config.yaml
num_hidden_layers: 13
hidden_size: 256
n_experts: 24
experts_per_token: 1
d_expert: 272
d_shared_expert: 0
hidden_act: "xielu"
moe_layers: [0, 1, 2, 3, 4, 5, 6, 7, 8, 9, 10, 11, 12]
router_score: "sigmoid"
normalize_top_k: false
routed_scale: 2.0
balance_loss: 0.0111
balance_bias: false
init_std_router: 0.017
lr_router: 0.000785
vocab_size: 16384
norm: "rmsnorm"
norm_eps: 1e-07
tie_word_embeddings: false
optimizer: "muon_variant"
learning_rate: 0.00477
beta1: 0.93
batch_tokens: [16384, 32768, 49152]
max_seq_len: 1024
train_tokens: 282700000
max_steps: 9025
dataset: "wikipedia_en"
Below are experts of layer 6 (counted from 0) of a mixture-of-experts language model. Rows are named router (the router's row for the expert) and show model dimensions 0-255. Each number is 200 + 30 x the weight over its row's rms, rounded and kept within 0 to 999.
Before each expert's rows: "mostly gets" lists some tokens that are sent to it at least half of the time; "gets" lists some tokens that make up at least twice as much of what it gets as of all text. This comes from a sample of Wikipedia text that the model never trained on. Tokens count by the router's weight.

# expert 20
mostly gets: " ·", " Olympics", "Billboard", " Championships", "km", " Cemetery"
gets: ".", "0", "9", "6", "5", " ·"
router,186,299,230,212,220,191,234,222,211,245,202,175,200,224,211,245,181,221,249,147,227,224,188,203,197,249,174,184,156,214,236,192,156,188,206,158,179,152,222,225,215,176,224,213,191,195,133,214,200,173,210,196,179,228,218,224,239,157,183,233,208,131,207,191,202,275,191,250,191,255,235,193,257,238,232,190,166,208,181,210,199,191,247,195,185,203,201,183,173,242,244,135,202,230,154,191,179,171,188,196,196,249,162,182,203,150,177,176,167,182,156,224,156,264,180,205,197,264,173,211,239,141,205,252,232,164,204,223,164,194,234,159,189,203,182,226,190,200,177,153,246,184,198,238,196,205,197,194,208,150,242,156,204,146,149,215,226,162,212,186,177,149,210,139,219,215,187,204,173,167,207,189,201,173,232,176,159,188,167,161,164,184,150,205,183,203,207,214,189,207,178,227,173,187,143,193,152,193,208,235,170,161,170,175,184,171,151,267,181,218,194,161,215,214,199,175,216,194,212,234,222,266,161,213,216,196,246,231,181,212,207,199,144,220,204,204,197,195,242,168,221,177,226,169,184,165,240,211,235,231,211,176,191,204,178,218

# expert 22
mostly gets: " some", " several", " these", " These", " many", " various"
gets: " of", " other", " two", " several", " many", " these"
router,143,269,230,187,225,175,247,188,194,229,192,202,189,179,217,216,177,201,213,182,233,180,174,175,214,211,199,166,162,228,213,191,128,207,205,149,167,177,202,226,257,167,233,236,164,205,174,188,198,208,213,181,158,214,228,199,235,169,217,203,215,165,182,214,207,242,166,256,197,238,221,195,241,257,255,176,183,205,182,189,187,165,271,213,208,210,149,157,196,187,247,159,205,215,150,215,200,179,183,222,213,232,170,175,197,150,179,183,141,205,171,202,188,259,230,258,205,262,141,253,235,155,209,245,209,169,211,213,129,184,234,160,178,183,182,222,184,205,190,187,219,211,190,243,190,211,210,223,212,148,244,183,189,177,183,200,209,190,200,210,155,187,199,127,209,195,228,202,185,138,218,209,256,191,247,172,147,173,138,186,160,200,158,202,197,197,204,182,168,197,180,226,159,207,165,235,180,212,190,269,175,137,188,186,181,172,184,250,212,183,203,155,172,193,220,189,212,215,190,226,241,266,162,219,175,218,252,232,183,238,227,211,157,189,205,214,240,248,230,156,191,172,247,184,233,157,202,223,214,234,210,223,226,209,206,196

# expert 7
mostly gets: " first", " second", " third", " final", " next", " last"
gets: " first", "th", " second", " third", " First", " final"
router,169,247,190,204,199,183,232,234,201,230,190,210,175,225,199,177,179,222,257,131,193,134,137,201,234,227,200,182,177,192,156,208,165,235,198,139,162,153,222,176,249,190,184,168,240,168,179,140,184,168,158,193,183,205,221,225,195,137,150,247,229,209,191,181,189,172,164,212,173,212,245,199,248,241,191,198,196,196,224,217,213,174,215,226,222,209,184,224,190,184,202,160,221,220,222,161,195,173,176,243,230,238,106,205,241,126,115,153,156,191,196,212,220,216,194,180,238,248,179,189,202,197,200,217,177,238,193,182,208,241,218,185,167,192,208,257,176,198,160,135,266,173,239,236,195,180,230,207,177,190,217,155,226,179,134,189,202,192,192,229,219,162,194,109,198,174,173,198,224,199,190,184,191,224,178,217,187,221,203,158,219,178,179,181,169,196,219,206,219,187,187,246,174,163,174,229,157,242,170,208,184,196,214,212,204,213,165,218,174,232,155,167,206,223,185,146,200,223,222,232,214,204,196,207,245,230,223,249,171,187,240,204,175,180,182,195,212,176,256,177,275,194,226,173,174,159,203,191,194,197,215,209,204,196,160,146

# expert 8
mostly gets: " where", " when", " which", " while", " because", " if"
gets: ",", " that", " and", " which", " when", " where"
router,207,281,176,230,200,166,207,195,178,210,189,185,213,192,223,214,191,170,245,162,210,186,149,216,195,189,162,197,171,209,208,187,210,194,191,146,227,184,242,201,224,182,147,172,203,189,153,182,200,200,219,183,190,152,200,229,214,158,195,213,154,172,171,190,212,206,201,210,162,234,226,180,257,206,223,239,155,229,231,176,263,166,215,221,220,220,253,186,133,209,195,173,212,264,124,254,193,132,213,223,203,200,184,215,250,207,240,199,189,217,152,197,199,221,193,179,225,207,136,161,206,188,152,177,179,221,236,186,178,164,211,165,208,210,155,273,213,190,218,183,237,219,219,231,200,223,183,257,188,146,268,135,211,168,150,204,222,154,201,199,157,222,202,161,231,210,158,218,144,153,200,134,175,205,242,232,169,220,180,154,191,182,166,209,174,195,226,189,242,236,175,199,201,156,128,249,187,220,185,199,203,159,217,190,210,182,222,211,204,175,227,147,174,228,225,164,204,233,170,233,265,185,166,220,222,220,214,228,169,257,172,178,182,211,181,182,158,216,245,218,222,240,211,193,207,173,154,194,220,233,215,167,196,205,179,192

# expert 9
mostly gets: ")", ");", ").", ".\"", ".)", "\")"
gets: ")", ";", " |", ".", "\"", " ="
router,173,249,228,191,166,164,178,181,163,259,200,210,263,184,209,256,184,213,200,201,207,150,158,200,148,215,166,198,162,258,139,246,176,209,177,156,177,201,207,222,206,182,202,243,232,188,154,235,171,244,228,207,190,199,220,226,204,156,173,198,164,161,145,205,177,212,166,231,219,212,244,214,232,222,172,219,209,215,165,192,244,205,223,237,197,211,204,174,212,258,195,177,164,237,189,218,204,148,151,214,216,255,151,215,197,177,226,138,211,162,158,256,168,242,155,196,189,226,160,187,242,186,176,247,223,209,215,190,192,249,229,202,212,209,214,174,206,177,187,158,230,186,229,270,218,188,188,180,186,194,261,180,186,186,147,206,237,156,182,180,179,160,246,152,203,207,199,195,170,140,234,184,226,159,199,204,177,135,207,153,180,202,139,236,163,219,225,211,185,152,187,183,190,170,153,185,181,227,198,249,196,153,172,217,198,163,155,257,231,192,216,155,207,197,215,172,227,185,189,205,159,233,215,198,214,247,244,175,210,214,230,211,172,177,211,192,174,222,178,204,231,170,263,179,161,169,204,206,218,254,233,178,192,209,165,231

# expert 3
mostly gets: " mm", " cm", " meters", " metres", "ร", " feet"
gets: "0", "1", "2", "3", "5", "4"
router,175,279,231,202,190,173,221,220,159,224,188,198,142,172,227,184,202,187,231,170,208,198,224,180,212,196,168,215,186,177,198,224,227,155,250,161,150,153,272,205,227,190,228,160,240,214,170,227,189,212,192,204,204,208,248,188,202,199,211,236,186,121,184,197,205,250,189,226,206,253,211,194,239,230,236,213,163,249,185,191,198,199,240,160,171,189,161,205,152,229,204,177,215,202,205,242,228,168,178,229,193,177,194,213,209,182,188,193,124,165,134,183,185,251,191,199,220,237,190,210,252,149,160,228,182,188,215,205,162,221,194,194,157,145,229,218,241,230,194,178,267,220,244,235,212,205,216,271,212,179,241,148,248,206,118,236,201,206,201,207,205,160,200,181,248,196,149,211,138,234,235,188,220,134,231,229,204,167,184,197,168,207,166,161,213,216,234,144,216,268,244,220,165,165,177,208,199,233,225,208,171,199,140,191,169,215,188,220,241,199,220,148,207,206,168,207,217,218,229,210,206,197,207,208,192,173,184,247,173,184,215,210,172,202,228,219,223,170,218,157,209,169,258,189,224,220,244,236,220,190,199,193,154,198,213,179

# expert 18
mostly gets: " In", " at", " in", " under", "In", " during"
gets: " in", " on", " at", " from", " by", " In"
router,211,275,171,228,192,199,181,187,179,241,211,206,202,230,226,221,237,171,233,144,207,190,197,233,208,174,187,205,189,200,248,200,189,162,194,153,209,168,202,233,184,208,213,203,190,222,155,163,190,209,205,204,219,210,193,185,214,205,144,240,147,182,205,219,191,251,196,220,196,256,199,207,249,217,256,213,191,235,174,225,206,225,194,177,200,217,195,178,194,226,241,182,181,193,134,272,189,173,189,193,192,172,188,239,179,157,170,186,166,212,140,225,210,190,169,230,193,262,191,170,246,155,240,243,155,236,209,171,195,239,241,247,206,230,226,224,242,176,245,178,254,194,182,198,228,156,204,233,162,158,221,170,223,178,130,211,248,167,181,157,210,175,203,188,258,222,227,167,198,205,214,160,138,159,245,194,172,193,149,155,173,145,150,203,180,220,212,141,176,201,183,196,142,210,201,187,169,185,216,179,202,152,197,211,199,153,153,202,183,231,204,147,208,208,219,159,164,167,239,220,226,257,187,193,237,179,208,220,241,218,134,193,247,148,219,192,209,200,261,205,234,197,199,177,220,183,221,234,185,228,206,164,225,149,144,221

# expert 5
mostly gets: "===", "\n", "====", " ===", "==", " ===="
gets: "\n", "==", "===", "====", " ===", " =="
router,241,226,234,237,189,116,197,211,174,222,214,237,220,191,303,261,202,191,243,134,192,185,158,232,209,215,158,228,157,239,166,241,192,207,213,128,170,170,212,238,215,140,176,245,196,222,159,197,201,219,220,186,167,211,181,208,230,186,157,194,217,169,185,212,183,189,167,210,176,219,220,208,184,216,220,176,213,240,165,169,262,206,225,213,187,212,182,174,181,237,205,189,225,227,172,194,159,129,193,233,224,236,162,197,187,129,189,206,152,164,185,209,145,226,151,172,219,237,174,210,231,177,170,204,267,206,198,173,150,233,240,165,210,212,199,231,202,200,201,164,262,186,194,242,233,178,209,215,209,171,280,174,229,205,116,207,184,233,185,219,200,179,199,137,244,198,182,215,174,179,199,153,186,162,201,190,188,180,182,196,197,178,182,208,191,202,219,202,172,229,177,230,186,210,174,209,207,213,160,212,187,192,194,154,152,201,179,257,206,198,183,193,190,183,174,206,199,189,213,209,229,214,174,230,228,216,199,224,203,205,201,180,182,175,202,262,206,272,281,155,197,176,236,163,189,183,226,186,226,188,248,216,203,134,170,203

# expert 14
mostly gets: " –", " -", ":", "):", " '", " :"
gets: ":", " |", " –", " -", "'", " \""
router,194,240,238,218,209,226,181,174,134,234,226,242,203,196,233,264,190,190,203,176,242,177,159,209,203,237,138,238,191,202,218,203,193,190,211,187,180,137,239,209,230,159,191,182,240,192,151,145,223,171,209,217,211,219,245,246,220,163,197,238,176,157,204,211,216,202,143,217,178,235,207,190,265,238,213,209,207,205,217,219,192,196,237,193,198,194,194,166,165,226,238,192,188,240,163,223,158,182,153,214,187,196,242,199,233,198,189,181,169,141,151,221,131,244,188,207,200,235,173,198,226,154,222,177,215,216,151,176,205,227,220,217,192,203,175,219,217,154,192,181,242,227,220,273,208,219,201,200,205,163,242,155,216,161,216,227,193,209,184,154,197,155,237,155,226,248,186,227,162,163,195,201,169,184,214,201,212,197,243,156,192,190,169,192,204,198,184,187,213,154,192,225,188,228,149,201,175,172,187,213,180,133,207,212,163,153,159,234,166,262,196,162,221,153,163,173,188,223,173,199,204,243,130,190,226,197,266,250,205,200,208,196,166,248,213,244,174,208,244,224,224,180,248,149,201,204,217,218,231,294,202,185,243,196,198,222

# expert 16
mostly gets: " can", " would", " may", " will", " could", " did"
gets: " to", " would", " can", " not", " have", " may"
router,190,261,243,234,213,188,202,181,181,224,212,186,183,203,252,234,237,161,230,150,203,179,224,187,201,222,79,203,156,207,153,196,178,219,221,175,181,174,240,230,166,170,241,214,249,246,150,184,232,181,202,194,184,218,239,207,195,188,165,205,149,151,241,245,168,196,169,182,201,235,159,174,237,222,228,184,169,240,161,166,200,204,261,197,194,174,206,195,150,199,240,175,158,210,155,182,195,210,215,202,138,229,212,233,225,188,178,138,180,184,196,225,198,255,190,181,222,224,208,213,204,179,224,205,221,212,202,191,215,245,192,147,217,160,213,202,217,155,222,196,227,192,206,185,199,150,202,212,185,223,223,174,237,191,179,221,228,219,190,197,189,203,190,172,214,236,198,225,172,207,184,224,263,147,237,164,218,209,178,172,184,219,161,189,225,199,220,191,233,195,140,215,162,180,148,201,181,170,214,220,145,155,201,213,178,199,135,262,195,223,276,192,170,247,207,202,248,228,173,253,221,215,200,216,222,193,263,203,222,196,232,157,220,233,202,277,165,198,237,148,204,178,223,145,195,211,239,186,214,269,222,214,191,197,176,201

# expert 12
mostly gets: " Lemmon", " Genus", " shortly", " George", " Harry", " anti"
gets: " (", " |", "1", " was", ".", "2"
router,168,304,251,193,228,193,219,243,208,243,194,184,211,227,201,248,177,214,253,146,213,208,187,203,209,256,171,186,157,231,229,192,122,203,204,148,165,163,227,214,203,163,206,208,178,195,147,191,207,192,210,202,169,223,226,230,248,147,167,226,184,144,201,190,197,260,177,252,188,238,220,197,244,241,255,200,158,216,181,220,198,201,250,200,193,206,189,192,175,225,245,127,198,234,141,200,183,169,202,203,206,228,176,172,210,170,180,173,171,173,161,219,163,259,197,193,196,254,184,199,227,143,210,235,233,180,201,222,171,200,224,155,173,203,175,233,193,193,186,160,244,203,210,244,196,202,198,175,197,150,256,163,201,170,158,203,204,169,213,191,197,168,212,154,231,198,179,197,148,166,220,193,218,175,235,190,164,180,160,148,180,177,148,200,185,200,205,200,175,217,171,206,180,189,132,184,177,175,204,246,173,149,166,174,191,171,151,262,169,200,195,160,200,210,211,162,209,197,200,210,221,270,142,216,212,202,242,233,183,211,203,195,169,201,180,205,206,192,229,169,222,150,230,155,185,157,232,225,221,268,204,179,211,208,179,215

# expert 1
mostly gets: " a", " his", " its", " an", " the", " their"
gets: " the", " a", " The", " an", " his", "s"
router,206,218,218,210,196,167,192,191,222,241,195,203,224,148,211,247,132,199,253,179,170,200,158,205,214,206,199,190,144,232,197,190,194,234,214,152,158,172,227,204,221,198,207,175,216,197,160,218,203,169,219,194,138,209,240,251,193,197,140,210,185,189,186,154,199,169,188,276,223,240,171,201,258,217,239,190,128,210,173,234,189,179,233,210,216,188,195,180,161,215,217,170,207,233,173,186,195,181,179,208,200,193,119,212,208,150,185,191,203,177,117,179,169,282,190,228,207,259,165,231,225,131,225,186,192,136,212,209,149,248,229,182,139,150,188,224,193,176,220,179,267,208,184,229,222,207,196,222,152,194,229,190,206,196,184,235,222,200,183,158,186,158,200,132,213,202,172,210,209,190,223,205,240,177,231,197,163,217,175,172,190,182,178,192,150,180,196,199,187,211,195,215,201,169,156,227,174,212,201,217,130,176,181,193,182,192,172,194,204,253,212,172,198,158,182,170,211,227,201,245,218,266,148,214,193,189,238,244,175,264,204,161,189,167,181,196,232,184,172,209,229,198,246,158,213,142,203,225,219,242,232,229,249,208,202,233